Weights of a small mixture-of-experts language model, trained from scratch on English Wikipedia.
Size: width 192, 17.9M parameters.
Experts: 32 experts in each of 5 layers, 160 SwiGLU neurons an expert, a softmax router.
Below are experts of layer 5 (counted from 0) of a mixture-of-experts language model. Rows are named router (the router's row for the expert), gate (a neuron's input weights, with its number), up (a neuron's input weights, with its number) and show model dimensions 0-191. Each number is 128 + 24 x the weight over its row's rms, rounded and kept within 0 to 255.
After each expert's rows: a language model's description of what the expert responds to. This comes from a sample of Wikipedia text that the model never trained on.

# expert 17
router [150 149 114 146 116  94 188 168 152 150 122 134 141 180 127 118 118 110 152 118 111 129 133 124 116 141 129 169 103 128 164 132 187 138 102 132 105  84 158 148  96 123 108 144 128 125 150 154 145 119 128 134 181 111 151 115  88 120 124 132 152 109 141 105 125  88 143 103 112 111  93 171  88 140  75 127 150 148 134 130 122 159 145 119 161  98 118  91 147 146 164  74  66 159 157 154 118 118 139 114 134 155 130 152 118 144 152  70 131 130 138 137 124 135 153 125 137 139 126 105 124 123 129 115 144 137 122 126 101 165 100 163  94 108 137 138 107 145  94 102 115  88 122 143 124 131 144 117  83 127  95 108 131 172 118 189 155 167 139 138 172 146 120  79 108 129 148 146 165 138 127 126  98  99 122 123 120 126 122 130 118 149  80 158 141 115 137 145 120 171 153 125]
gate3 [116 164 124 168  94 131 112  94 159 129 156 126 123 136 131 140 115 128 139 125 137 183 104 111  98 137 215 153 151 129 152 124 139 114 135 143  75 152  88 114  99 128  97 142 140 122 113 115 151 114 114 127 121 101 142  92  91 118 162 107 201 113 160 118 146 120  93 111 126 128 152 140 138 114 122 127 155 108 127 125 144 132 159  86 117 154 111 113 132 173 123 162 141 161 126 109 105 101  87 125 126 156 126 132 130 132 127 156 133 117 132  94 128 119 173 148 135 125 102 123 109 102 130 116  78  99 132  95 122 188  92  98 138 100 148 121  78 122  97 119 133 104 133 125 124 159  76 118 129 144 127 106 133 141 114 114 114 105  85  95 123 146 127 118 106 187  83 135 100 145 127 110 128  94 108 115 123 166 122 116 119 130 105 113  74 145 126 180 101 132 130 110]
up3 [131 126 116 133 137 119 165 149  90 109 108 120 120 130 147  79 160 119  93  81 126  95 109 138 131 176 109 103 164 147 138 125 113 114  95 139 145 121 175 135 140 141 114  95 131  88 114 158 103  51 169 119 133  96 151 113 137 127 139 114 118 167 160 123  91  80 131  88  77 127 161 132 139 108 141 115 133 158  79 131 145 119  79 149  95 128 160 146 120 127 136 154 156 109  97 154 116  60 148 135 104 123 165 126 129 190  94 154 125 134 142 131 106 131 109 126 126 134 137 137 148 141 114 134  71 102 122 117 153 127 172  97 138 124 100 149 124 143 163 119 148 157 164 135 120 115 154 115 157 110 180 138 143 130 133 121 100 147  85 182 144 102 132 143 176 128 141 125 138 130 116 140 127 118  97 142 142 149 141  98 123 134 135 116 137 124  97 106 126 135 124 128]
It responds to: Row-initial pipes in stats tables and mid-word pieces of technical words, like ro (necrosis), end (endemic), inter, ock (hockey).

# expert 22
router [139 101 121 124 186 101  88 129 104 143 130 121 147 157 123  76 112 146 111  78 171 109 162  87 154 134 147 106 124 111 107 117 118 156 143 142 153 112 136 126 120 102  78  90 153 147 137  96 156 143 137 103 141 166 174 134 129 109 149 127 133 158 126 179 130 142  95 151 124 133  94 129 110  82 163 106 138 121 134 157 113 169 128 119  96 112 147 120 110 129 132 179 107 154 162 151 144 112 113 166  95 102 117 146  98 133 126  95  96 137 108 140 171 142 177 126 191 149 130 132 116 147 148 110 135 134 136 176 158 153 139 105 122 122 135 113 106 111 105  90 151  94  80 137 101 119 111  90 131 157 101 129 120 144  87  97 135 151 145 119 129 100 136 113 114 135 107 152 128 149 111 169 135 107 155 102 119 115  95  97 113 104 139 120 122 156 130 141  97 107 136 166]
gate1 [113  95 126 104 144 109 142 100 114 134 131  84 181 161 128 110 131 118 126 108 147  81 161 126 133 111 129 148 112 112 127 161 181 159 137 133 129 120 137 147 107 123 122 105 100  98 180 111 149  51 133 161 150 111 146 113 125 116 140 128  94 104 118 102 125 173 115 160 140 149 138 129  71 115 126 136 193 126 135 137 144  85 128 137 112 126 154 139 104  88 127 226 117 119 120 130 128 182 123 128 113  99 141 144 124 132 145 121 113 147 119 127 146 104 145 118 112  89 103 151  98 109 124 152 178 153 135 133 127 103 101 146 160 120 146 109 138  93 138 110 149 102 115 139 129 139  63 121  75 128 120 135 139 127  97 121 163 106 127 103 150 134 111  70 117  93 124 116 142 155 129 117 146 140 117  86 125 131 140 101 112 144 127  99 145 100 106 149 140 125 128 136]
up1 [130 148 149 131  75 143 151 114 141  87  96 110  78 108 125 127 133 100 152 138 151 115 110 115 143 136 114 127 110 159 111  94 134 118 142 113 129 122 112 115 140 141 173 124 163 177 124 138 128 181 115 128 132 143 109 129 140 142 119  92 141 142 161 148 118 110 101  72 120  77 127 133 137 108 123 106 122 138 133 124 136 107 141 115 124 111 172 102 125 120 125  74 121 118 159 163 118  88  93 143 107 173 123 167 138 131 112 161 141 146 111 154 194 130 158 179 128 140 120 111 110 169 150 177  87  96 157 111  99  97 104 103 125 121 118 141 106 135 112 120 115 154 134 134 147  74 143  98 140 137 145 114 107  88 159 139 135 178 128 111 160 138 141 120 150 132 126 119 140 126 126 174 170 122 141 142  70  89 148 100 146  99 112 145  74 111 125 119 148  98 150 126]
It responds to: Characters in Chinese, Japanese or Cyrillic names, LaTeX braces and backslashes, and symbols in tables such as +, *, ?, non-breaking spaces.

# expert 27
router [114 128 173 110 123 132  77 149 140 126 127 127 151 135 124  83  69 116 115 118 103 154 127 140 156 105 142 133 153 116 149  99 124 145 142 136  91 153 109 119 107  90 159 109  83 159 122  97 152 129 143 117 173 147 157 115 129 106 147  96 132 140 156  89 178 111 147 181 131 128 107 132 129 148 106 110 113 153 123  96 153 134 108 145 164 167  95 156 104  94 135 131 150 127 101  97 145 136 144 100 132 150 110 137 163 128 152 140 145 152 172 124 114 116 120 102 143 149 129 101 137 103 110 177 172  93 120 137 140  95 148  97 171 147 101 148  84 104  97 136 122 116 141  96 149 105 143 119 110 117 118 142 109 109 101 146 127 118 150 129 134 147 160 138 132 103 149 107 125  58 124 157 133 102 167  57 148  97 102  98 136 137 140 101 134 126 114 122 133 105  83 137]
gate1 [143 175 155 130 118  96 125 114 108 139  90 130  97 152 117 128  68 115 131 118 131 135  93 135  98  95  97 146 151 119 132 173 181 130 128 107 124 101  98 120 175 131 126  97 112 122 120 157 121  59 136 178 162 134 114 113 138  90  92 160  96 152 108 124 124 173 113 136 134 135 124 125 127 141 127 113 198 130 120 134 132 113 162 160 118 149 100 119 127  65 150 177 137 125 167 136 165 170 130 125 122 146 167 168 136 167 143 127 130 159 121  98 139 129 140 135 143 113 111  90 115  91 154 139 177 103 149 147 119 136 140 169 138 169 128 131 141 110 127 132 123 153  59 116 131 125 127 136 112  90 111 128 132 100 104  99 128 127 153 122 146 114 140 107 138 101 129 148 174 123 166 111 122 121 132 119  85 119 121  94 143 149 148 103 129 104 115 149 138 118 150 139]
up1 [126 114 145 134  73 128 106 120 116 114 100 131 104 141 143 136 149 135 125 145 147 142 106 139 108 151 126 190 132  89 132 108 100 104 121 127 167 124 128 141 123 111 182 131 126 180 126 137 163 137 127 114  90  96  87 153 142 148 123 131 137 102 133 139  97 142 111 135 110 106 124 112 113  95  87 120 117 149 149 153 151  97 149 128 121 132 142  33 155 123 131 142 116 105 177 133 131  85 134 107 113 183 107  99 148 141 121 134 139 127 115 155 133 108 143 167 131 118 113 121  83 133 133 129  61  98 167 138 110 139 135 111  92 108 126 160  88 126 118 141  99 128 138 100 146 116 120  90 144 141 166 141  89  77 171  95 129 113 114 141 140 103 154 108 147 118  72 126 114 132 115 152 171 156 108 125 120 130 127  84 161 123  91 117 106 116 146  96 129  97 124 129]
It responds to: Pipe separators between table cells in sports and list tables, plus prepositions like in, on, for starting phrases ("Elected in November").

# expert 30
router [139  71 116 148 107  97 134 145 109 151 150 112 105 117 106 111  65 125 110 180 137 108 142 151 157 148 165 105 117 125 164 130 133 170  92 137 115 179 154 113  74 166 180 128  95 137 122 171 139 127 140 164 111 118 150 116 163 129 132  93 140 142  73 176 133 137 106 116  87 122 148 147 104 106 149 103 121 141 127 111 120 123  84 147 147 121 140 126 188 112  92 110 130 153 143 133 129 105 133 174  90 125 129  88 100 179 128 131  99 164 121 117 148 113 149  94  95  94 153 165 100 131 134 114 138 113 150 136  99  83 141 112 101 121 120  89 117 118 108 153  81 112 128 124  98 152 108 126 155 109 102 108 142 174 140  98 133  98 121 143 140 135 124 136 110 144 162 126 111 126 133 114 128 116 117 109 115 137 111 133 150 130 100 132 118 126  93 154 158 130 111 114]
gate1 [115 129 129  96 123 103 109  98 128 168 139 171 123 101  76  99 154 125 134  74 117 140 160 165 133 109  89 140 108 128 147 132 162 144 158 126 130 120 121 158 128 125 122 108 135 103 133 158 100 103 172 152 163 151 165 167 119 129 150 129 128 152 123 135 155 157 118  88 130  78 119 120 121 136 105  91 184 111 179 163 163  81 171 153 163  86 161 127 122  74 131 166 135 151 159 130 145 179 145 141 131 137 121 124 125 127 149 140  96 127 122 106 142  88 114 145 121 135 113 129 111 118 111 135 137 120 148  92  89 116 125 131 144  96  78 157 134 106 141 127 127 121 110 115 147  95 111 135 124 123 126 114 122  99  64 130 119 115 110 125 102 152  99 164 139  84 130 119 172 139 147 117 124 128 166 108 115 138 107 132 152 167 164 135 147  77 118 122 148 139 116 105]
up1 [116 118 176  85 107 150 132 130 121 133 113 118 134 119 138 129 180 128 128 148 143  99 109 128 147 168 126 168 146 123 118 123 102 114 112 147 160 118 118 141 110 146 163 136 146 159 127 103 134 151  98 131 112  87 110 150 156  97 150 127 134 161 118 144 124 132 122 119 126  87 127 137 137 112 120 107 113 147 125 128 118 109 158 111 133 111 141 109 157 135 163 112 170  89 164 121 127  48 109 144  91 148 126 160 163  94 171 136 102 158  76 129 166 119 137 106  88 162 139 109 122 165 104 140 134  92 145 101 122 113 164 141 128 126  88 132 125 166 104 144 121 126  95 117 134  97 161  96 115 104 159 112  98 102 193 118 159 121 122 130 133 101 141 108 124 121  98 124 182  90 121 150 166 127 132 129  83 127 116 110 144  89  84 128  69 127 166 129 109 134 157 118]
It responds to: Single-letter first pieces of words, mostly lowercase and P, B, M, C, as in m-aximum, m-ission, em-p-ire, k-m, P-resident.

# expert 3
router [121 160 112  93 137 113 153 168 109  99  99 105 144  87 157 177 168 158 155 105 126 112 172 106 130 167 109 149 125 100 166 152 153 130 137 134 133 127 130 136 124 146 159 153 101 126  96  92 136 153 111 107 122 161 172 130 104 169 133 106 143 137  71 146 111 179 143 107 142 110 128 127 103 165 119 117 112 139 166 133 100 109 122 118 105 139 108  91 139 146 118 142 126 146 111 141 126 119 123 151 122  90 119 157 136 147 119 158 128 143 140 132  79 138 132 136 122 142 160 182 122 154 155 116  91  96 115  97 105 129  93  96 115 137 139 124 135 156 176 113 141 137 112 113 171  88 112 140 135 150 149  68 107 112  94 154 145 134  72 117 139  86 148 116 151 142 144 128 168 123 112  93 117 141  78 132 123 103 169 115 118 116 109 114 128 174 107 113 112 157 101 110]
gate2 [146 117  84  91  95 157 132 144  85 121 125 122 135 143 121 138 135 150  92 140 151 163 128 109 106 155 132 115 131 198 138 155 101  84  99 117 133 115  95 108 149 108 130  83  96 150 129 141 134 132 125 151  88 159 147 166 143 106 160 109 115 128 138 140  97 123  62 137 129 125 113 128 108 126 126 119 114 114 146 126 141 108 122  68 121  85 149 112 129 141 112 122 119 137 116 147 132 143 108 105 135 146 154  89 120 124 132 132 116 118  82 146 140 118 167 150 118 147 135 139 144 147 138 146 110 139 159 133 116 119 138 114 104 184 138 113 128 138 128 130 125 112 132 150 127 122 100 120  97  98 162 100 191 116  23 120 122 147  59 136 140 137  96 162 140 132 113 140 104 124 130 150 142 103 135 133 155 130 127 131 112 125  42 109 150 121 165 130 134 136 152 129]
up2 [ 48 117 159 129 146  99 103 125 154 166 166 107 111  90 108 119 116 151 149 123  97 142  90 147 147 131 129 124 128 120 135 104  86 120 188 146 101  88 116 134 157 152 105 130 145 122  89 106  92 112  92 121 162 148 132 146 126 137  62 129 146 149  87 120 134 128 132  85 150 148 149 142 117 109 131 128 120 166 103 135 131 127  86 158 156 163 113 125 138 123 146 134  95 126 120 112 128 118 121 182 165 163 135 184 127 127 129 131 130 136 141 117 154 148 101 155 169 121 146 104 126 150 129 160 150 128 135 110 154 151 163 126 114  66 108 145 116 128 160 123 132 108 122 138  87 119 153 150 145 125  86 162  94 145 157 139 139 139 152 132 146 119 144 139 108 108 163  88 154 130 174 119  96 147 139  93 158 140 125 112 139 133 123 112  90 136  95 104 136 104 174 125]
It responds to: Commas, "and", "or" and auxiliary verbs "was", "is", "were" after a subject or clause, as in "He was waived", "The team was led".

# expert 10
router [141 161 118 133 154 133 193 160 117 131 147 127 122 109 137 161 146 109 112 146 146 132 108 138 115 133 120 137  93 127 142 138 115 162 138 143 111 131 138 100 129 103 115 103 142 137 138  83 123 150 114 121 146 127  85 125 161 134 115 143 124 133 161 111 154  90 127 138 139 186 175 100 160 130  79 116 133 116 131 138 131 164 147 164 133 134 152 136 176  89 104  98  90 184 136 104 159 125 106 106 155  85 148  83  87 111 181  94 157 119 114 165 113 117 174 126 127  95 139 151 138  90 124 119 127 190 160 154 120 127 130 191 107 115 163 119 120 163 122 136 139 122 115 136 156 110 142 153  86 102 161 127 134  97 161 129  96 137 121 143 130 118 134 157 197 132 113 145 135 119 117 159 124 125 119 140 125 145 146 140 104 119 144 147 129 158 139 123  90  94 163 116]
gate0 [138 124 158 154 134 125 119 162 121 150 135  65 152 124 145 125 110 119  97 146 116 122  67 135 134 171 142 113 121 116  94 128 133 127 149 132 161 128  81 165 140 121 129 142 103 119 134 137 147  89 129 139 119 113 141 111  70 120 167 154 112 105 127 134 162 127 105 173 111 149 134 123 127 125  99 147 124 168 128 146 131 120 104 111 109 165 117 112  74 113 117 128 124  96 141 103 137 120 125 121 131 119 169  84  97 128  86  94 136 148 141 138  78 120 143 121 178 111 104  80 138 128 156 126  98 158  75 109 124 123 121  96 121 127 167  88  76 117 126 124  88 115 113 147 111 115 166 127 177 130 151 133 126 129 118 175 114 145 153 114 148 160 144 195 119 103 169  74 115 136 109 140 111 162 161 122 148 135 113 108 116 115 155 122 146 126 124 120 119 114  93  88]
up0 [160 178  85 119 152 106 100 163 108 149 139 121 184  82 119 158 113 146 117 142 125 105 101 111 128 143 182 138 132 147  97  91 131  87  98 125  97 140 121 175  51 126 138 112 137 121 150  90 149 138  90 158 117 116 126 131 101  97 121 124 130 117 127 150 129 131 130 122  92  87 124 124 118 118  98 129 128 148  72 139 114 113 117 165 121  97 114 137  79 108 132 149 175 142 150 130 132 147 128 120 125 162  64 138 111 127 101 146 139  92 130 144  91 134 118 169 107 128 137 128 112 130 137 124 153  99 104 120 139 130  93 117 156 129 135 130 117 147  95 109 125 107 121 178 128 118 158 116 179 128 157 120 126 126  92  99 156 146 138 116 169 121 106 133 130 125 141 128 133 134  95 101 149 136 162 114 150  99 156  71 134 115 116 122 152 136 115 129 172 157 169  90]
It responds to: Word-final noun pieces such as -ation, -ment, -ion, -ity, the ends of words (Seeds, income, Type), and "years", "season", "War".

# expert 26
router [138 115 136 159  81 122 135 125 111 140 113 164  88 149 130 117 133 121 119  79 133 135 134 123 169 146 105 129 166 148  70  77 121 116 119 138  84 108 139 182 111 128 168 125 131 129 156 102 157 144 131 100 137 113 116 133 117 129 140 108  88 152 107 118 139 129 125 167 140 140 166 126 134 157 155  82 112 107 133  92 116 145 185  87 137 138 125 117 130 122 113  94  79  91 128 102 125 132 171  85 105  93 128 122 114 119 167 120 105  91 113 151 149 102 133  79 144 156 151 136 127 126 161 109  92 147 131 117 165 118 169 161 128 139 139 150 112 129 138 125 151  95 106 130 121 125 128  91 132 129 122 155 106 131  68 128 112 157 160 125 115 110 154 128 117 126 133 153 151  99 127 150 169 123 125 153 134 132  81 106 121  92 144 151 156 169 126  96 154 164 161 178]
gate1 [141 117 160 107 135  84 128 113 131 130 133 137 139 131 148 104 127 103 110 126 151 136 118 129 101 124 123 159 134 139 168 134 143 133 134 190 139 136 113 123 165 136 114 132 139 132 128 127 136 132 128 167 154 142 135  94 126 124  97 117  84 138 122 129 134 154  60 128 124 136 144 168 153 155 107 135 192 115 143 130 124  74 162 138 137 103 131 104 146  77 128 131  93 124 149 135 201 166 128 127 131 140 149 130 124 133 114 156 139 195  97  90 121 107 142 111 125 135 109 128 104  75 116 131 119 124 155 117 143 165 108 150 171 159 134 103 131  93 138 117 121 127 111 146 120 117  70 127 112 179  76 114 161  63 129 125 159 115 132 108 149 147 111  92 143  72 144 100 130 189 147 119 142 137 143  84 108 156 120 138 106 145 153 118 150 112 103 127 132 112 124 123]
up1 [110 167 122 127 109 154 122 126  75 111  76 153 125 126 108 137 168 118 129 126 152 156 114 125 138 161 124 153 122  90  92  79 165 126 107 114 147 108 142 125 124 117 127 143 105 140 119 125 122 116  92 135 107  93 101 143 148 115 153 139 121 125 124 119  99 120 138 122 123 109 146 103 142 120 132 114 112 125 107 149 143 128 125 133 120 162 129  68 139 129 111 118 126 118 164 107 101  76 142 110 119 106 139 139 122 145 153 132 117 133  79 145 164 196  99 137  82 106 116 129  91 159 140 110 116 101 151 110 126 101 136 122 122  86 122 143 118 141 118 131  49 138 147 141 169 120 132 123 118  55 147 131 113 133 134 129 128 127 100 167 125 127 159 176 138 131  77 131 155 116 131 141 105 155 158 121  86  97 131  90 214 102  92 100 108 107 150 153 118 152 132 133]
It responds to: Raw byte pieces inside Chinese, Korean, Telugu and other non-Latin scripts, plus math markup ^{ and _{ and some month or nationality words.

# expert 2
router [156 121 138 114 163 119 161 132 150 153  98 146 149 126  89 121 104 143 103 118 164 138  84 140 128 162 153 111 144 113 154 146 154 125 127 159 173 131 127 115 139 116 173 146 145  92 152 148 129 102 139 136  86 141 101 116 111 108 172 160 141 131 141 154  79  95 115 141 142 125 148 151 111 142  78 140 114 134  88 127 134 125 121 105  98 149 113  97 142 137 125 120 155 109 151 133 167 125 112 117 120 178 130 127 174 111 127 100 125 107 103 167 119 106 147 129 136 161 154  76 116 177 100 127 129 114  99 155 118 146 168 124  73 121 126 114 131 120 100 160 147 137 140 133 143 186 169 131 127 117 154 130 103 141 135  97 103 119 127 103  90 109 164 174 101  99 102 131 120 149 109 156 110 162 152 198 148 119 110 130 144 122 140 107  93 170 129 138 162  99 155 136]
gate2 [135 117 111 122 137 152 135 110 131 121 115 145 160  98 105 118 160  83 109 114 139 175 126 102 126 126 122 143 104 165 162 103 124 100  82 156 173  98 119 142 134 107 136  77  99 126 121 119 127 129 105 138 123 153 112 133 155 134 132 149 126 143 141 145  96 115  85 132 106 111 106 134 144 120 109 113 112 117 133 136 140 157 134  96 130 143 141 142 133 124 165 107 154  96 115 132 133 137  82 104 134 115 119 138 126 109 151 173 126  94 189 114 192  99 127 174 143 129 125 143 131  78 148 142 128 139 180  84  63 156  99 175  78 135 139 115 142 149 152 104 155 119 145 127 111 141 105 133 102 134 107 122 150 132  90 125 137 101  79 117 111 116 119 145 136 155 117 175 130 115  95 112 104 116 154 134 149 160 158 110 110 130  77 118 147 101 138 170 137 161 112 188]
up2 [125 134 134 113  93  91 107 172 153 163 131  82 159 169 148 106 148 153 139 135 109 146 122 103 121 127 155 127 129 134 108 169 135 170 162 167 109  68 176 139 147 143 108 140 108 116  83 113 112 138 107 125 100 126 169 146 131 132 112 157 125 152 113 131 145 145 126 125 137 136 144 156 140 121 125 158 133 154  93 134 155 101  86 128 167  68 131 115 145 136  79 108 119 105 136  80 138 155 150 145 160 184 138 145 121 131 155  95 114 102 126 168 148  87 119 134 125 107 155 130 127 146 129 121 125 161 147 121 141 133 126 149 136 122  95 123 140  87 119 150 117 106 102 117 110 105 140 135 145 120 114 146 117 158 127 129 112 165 140 120 135 138 142 154 114 132 158  98  63 145 194 171  88 105 142 114 146  74 132 166 136 114 125  92 137 142 129 124 120  82 161 107]
It responds to: Pipe separators between table cells, mostly after numbers or header words, plus semicolons, percent, degree and prime signs in data.

# expert 16
router [143 122 133 144  95 134 142  92 122 124 145 147 117 169  84 124 170 132 136 158 120 131 128  96 140 160 136  92 154 151  98 102 105 143  69 137 109 128 152 100 135 162 118 145 115  81 104 107 161  80 116 158 115 101 129 163 127 126 112 140 119 132 128 105 120 158 133 116  99 144  99 122 113 147 165 125 145 103 111 118 154 115 124 135  90 106 151 143 165  90  88  96 130 163 107 160 105 122 145  95 124 122 149 160 131 117 116  86  97 181 107 119 131 131 171 127 116 128 122 114 139 137 148 118  88 124 122 146 112 128 134 114 132 101 144 128 149 109 138  97 205 133  79 122 141 116 139 112 132  96 157  96 100 159 146 145 110  89 128 138 150 138 156 166 138 130 132 173 112 152 152 169 142 112 161 114 102  96 140 114 138 158 185 105 114  91  77 102 125 133 152 150]
gate2 [119 148 117 119 137 121 116 125 133 127 132 134 123 130 117 134 116 165 165 136 119 143 123 172 114 159  89 134  88 147 198 116 119 121  55 128 121 122 116 132 157 127 127  71 100 116 146 109 151  80 132 118 141 144 125 128 174 131 117 173 130 131 129 116 184 129 123 143  69 123 119 149 116 145 127  78 135 121 127 139 109 118 143 104 118 117 128 109  84 137 156 145 131 144 125 170 138 155 133 111  92  95 191 121 111  72 120 131  89 143 133 131 160 117 160 199 123 160 144 112 149  57 142 172 112 128 160 129 106 120 133 134 111 128 118 117 126 143 159 129 141 127 111 103  85  90 107 132 114  93 112 112 153 107  67 123 151 168 116 130 123 145 105 132 135 121 150 136 134 118 136 147 139 128  97 122 138 126  93  95  99 126 109 119 155 135  91 143 152 145 114 157]
up2 [ 85 122 128 118 126  87 111 117  96 140 162  82  74 130 139 142 129 139 127 150 133 108 122 127 120 136 127  71 139 113 106 119 111 128 138 167 151  82 127  92 146 130 143 105 125 112 111 148  98  65 134 133 140 130 151 136 163 153 113 135 123 126 119  87 139 114 125 139  86 166 131 196 136 121 105 109 128 135 134 100 170 119 100 111 160 181 141 126 119 113 127 103 141 139 117  87 135 149 163 126 170 175 176 171  99 116 114 110 107 133 146 138 159 130 155 119 127 136 162 120 141 171 145 151 118 143 135 136  97 133 206 131  97 143 106 133 129 138 121 161 130 123 107 142 147  99 138 129 105 115 111 140 126 166 122 144  92 147 126 140 160 117  84 134 124  77 149 105 116 143 191 139 115 154 148 105 121 132  71 135 128 163 108 112 142 133 125  90 121 135 135 155]
It responds to: Periods after abbreviations and sentences (Dr., No., Ref.), capital letters inside acronyms (UQAM, GDP, SNES), degree signs, dollar signs.

# expert 6
router [130 134 137 121 122 123 149 120 139 125 159 147 144 121 156 143 134 134 109  89 117 149 121 162 125 134 150 120 174 144 164 119 116  85 120 120 133 158 113 135 108 177 140 121 156 147  99 120 104 161 146 155 147 176 137 126 179 113 147 156 120 139 136 121 138 138 131 169 135 162 160 141 128 147 142 154 157 132 136 148 141  71 186 108 140 131 117 113 111 121  95 130  98 144 108 171 162 152 102 132 135 178  96 124 118 159 169 147 159 116 149 125 125 119 164 129 149 190 138 142 130 151  80 141 121 143 132 104 154 144 151 125  71 121 153 133 108 131 144 119  95 105 111 120 135 104 157  83 118 154 106  67 140 109 121  69 106 109 145 130 142 129 126 136 112 152 122 139 137 169 137 151 123 121 114  89 129 126 115 133 144 120  96 117  98 109 130 150  40  79 113 129]
gate0 [130 112 123 124 143 155 141 159 109 132 151  89 138 164 142 133  81 141 126 133 121  98  82 149 120 130 121 126 143 101 100 150 157 125 128 135 173 147 133 125 165  98 118 110  98 120  73 131 128  94 149 115 111 113 161 117  97  85 152 128  88  91 105 154 183 134 110 178 168 141 149 170 140 153 104 126 120 135 165 124 123  93 119 160 103 141 128 129 108 125 138 124 129 126 138 119 120 108 144 143 125 129 147  80 102 167  70 125 114 147 134  88 113 127 153 144 179 134 166 123 115 138 117 100 102 118 107 152 115 114 128 124 140 103 143 129 118 126 130  94  81 126 134 154 136  82 114  86 144 121  74 126  70 118 120 140 118 131 155 126 110 130 127 197 115  99 148 110 137 116 118 100 174 163 146 145 143 142 108 136 121 124 128 146 107 116 118 132 164 135  59  95]
up0 [153 121 111 118 132 135 111 149  67 124 130  85 174 142 130 148 102 130 142 179 123 101  59 146 111 118 152 161 109 112 141 136  98 110 159 107 104 128 153 134 134 128 145 118 158 117 128 108 129 101 132 135 110  67 162 140 101  97 131  76 126  84 118 150 132 170 139 132 109 109 156 146 126 114  81 154 126 102 122 121 138 130 128 128 114 104 111  91 138 103 101 106 168 139 158  91 125 110 110 115 130 163 137 150 102 147 130 117 110 134 128 130 101 120 154 144 140 126 151 143 119 111 151 124 128 104 145 112 152 134 126 121 164 105 118 140 122 164  93  91 116  99 138 191  83 151 160 113 167 114 125 172 123 128  95 130 125 148 172 168 115 131 129 148  94 124 137 121 113 137  78  96 163 144 178 143 140  95 133 102 134 132 122  89 128 133 131 137 178 146 183 158]
It responds to: Single consonant pieces inside names and words (Earn-h-ardt, Char-l-otte, th-r-ash), plus ordinals such as first, second, third.

# expert 19
router [136 158 126 112 144 156 139 116 108 169 127 147 117  97 150 144 167 174 166 104 121  95  98 134 113 115  69 134 167 124  90 144 125 136 152  92 115 167 158  94 139 155 152 119 166 140 139 157 117 149 159 132 122 139 149  97 105 144  93  91 172  86 121 115 103 140 176  95 142 127 113 126 142 111 116 135 124 135 150 150 114 139 101 124 148 116 127 146 144 162 107 158 159  97 112  62 119 144 136  83 119 111 111 119 138 148 133  99 137 112 173 107 108 123 104 111 140 110 119  95 125 171 128 117 112 104 101 170  92 117 124  97 145 114 104 138 124 127 121 125 121 138 143  93  75  81 131 123 139 166 108 173 138 104 146 135 100 155  90 140 118 149 156 161 171 122 152 148 144 108 168 149 124  94 112 133 150 126 121 142 132 106 161  95 147 105 143 132  87  93 112 114]
gate1 [146 120 139 140 104 107 142 140 118 156 124 119 108 125 154 115 101 139 123 174 121 128 129 144 101  89 132 156 138 167 104 161 181 134 138 125 156 144 138 146 116 111 108 152 135 130 123 138 162  76 133 130 131 126 156 107 138 113 131 131 124  91 128 130 142 148 115 120 103 115 121 141 130 145  76 111 154  67 122 112 141  60 147 103 144 126 129  72 131 109 100 158 126 112 144 105 188 156 115 167 134 136 120 133 143 150 116 116  80 169 129 122 145  86 118 122 127  69 112 128 143 111 116 143 131 126 124 109 102 139  83 128 141 110 139  93 139 106 148 158 115  94 130 124 168 111 114 116 118  96 108 115 106 112 104 126 131  78 174  89 157 121 110 114 127  87  93  95 149 158  90 140 114 143  58 103 121 137 117 107  69 146 122 100 138 101 127 120 140 164 163 156]
up1 [127 147 148 106 110 131 162 152 104 124 102 116 114 117 108 179 151 146 143 141 138 133  89 122 143 132 121 115 111 105 151 131 107  97  74 123 179 138 147 142 144 125 149 121 174 141 106 105 131 101 126 140 133  73 114 162 135 132 130 103 106 128 127 144 113 142 114 132 145  63 114 120  97 113 137 101 106 153 129 141 131  98 167  94 143 132 127  67 141 146 141 130 112 112 164 127  91  79  97 131  73 167 120 136 134 128 113 156 115 155  95 144 114 136 185 123 152 111 122 116  97 164 131 147  79 129 106 133 142 133 127 100 118 125 135 141 108 161 110 106  81 168 134  99 123 101 136 106 141 115 119 117  97 124 120 101 168 128 131 106 136 181 127 132 124 154 103 125 130  82 122 188 183 172 141 134 107  97 130 108 150 101 133 169 133 117 107 120 126  90 149  91]
It responds to: Prepositions such as of, in, to, for, on, and verb endings -ed, -ing, -ated right before an object or phrase.

# expert 28
router [162 111 108 151 115 125 151 103 136 140 129 154  95 135 160  78 158 127 103  97 101 106 169  90 139 128 121  80 149 169 119  92 112 116 113 158 112  76 142 146 116  85 137 116 117 155 113 103 180 131 104 106 123 132 103 134 131  88 166 135 139 163 103 123 107 116 134 154 123 108 121 123  93 102 134  75 126 114 136 105 132 159 149 130 145 149 165 104 146 119 107 127 121 135 128 110 129 101 160 120 129  98 130 104 111 152 113 131 102 132 131 138 106 144 120  93 133 143 136 132 144 129 147 145 107 113 146 142 154 184 151 148 130 155  94 158  89 136 108 121 179 107 119 104 125 108 153 117 141 154 110 103 120 129  44 120 113 110 176 105 123 132 141 108 144 154 146 146 107  99  78 133 112 130 129 135 135 147  99 103 147  78 145  94 164 139 151 124 130 103 147 202]
gate1 [112 121 105 106 116  48 130 137 134 125 137 126 114 143 131  90 118 150 101 100 139 123 145 135 138 114 117 128 101 134 185 160 150 157  88 152 124 113  67 129 127 133 120 126  88 106 152 128 148  37 151 147 133 140 136 109 129 148 137 133 127 101 132 128 126 160 124 129 132 127 133 163 121 136 130 118 175 103 192 123 107  72 150 159 158 127 131 116 135 100 126 181 131 147 122 144 140 174 140 123  98 134 158 140 123 137 141 138  55 161 103 102 126  97 133 118 137  65 117 123 107 157 127 117 134 148 139 157 119 118 124 158 131 122 118 135 142 116 183 114 129 123 108 123 108 136 131 133  95 132 112 163 147  92  88 117 137 118 124 128 128 164 123 155 113  75 130 117 132 128 135 112 124 126 109  93 100 102 155 132  79 147 159  92 149  73 121 133 136 126 112 147]
up1 [130  97 125  98 112 161  85 148 126 100  94 140  91 128  95 121 146  94 191 127 156  94 136 149 159 155  99 179 135 126  88  86 172 107 119 136 139 127 128 119 141 128 142 157 152 148 108 113 134 179 110 113 134 124 119 137 111 147 172 124 155  99 140 201 155 141  76 133 143 101 133 128 100  86 118 126 133 116 140 126 112 121 162 128 147 144 158  48 137 123 104 126 128 119 167 154  91  63 113 134  70 131 126 136 154 128 129 114 128 130 108 124 144 125 188 161 144 120 130 114 103 141 145 118 134 114 138 119 128 116 173 121 123 104 130 121 112 141 117 126  80 147 129 101 168  85 112 126 124 132 156 110 130 103 143 130 125 130 110  97 115 157 178 124 150 153  86 127 146 140 119 173 132 141 146 108  90 123 122 121 153 115 113 129 131 139 112 126 127 120 151 149]
It responds to: "the", "to", "and", "on", also as word pieces (concerto, saber-toothed, Stratford-on-Avon), first names like Tom, Michael, and table row ends.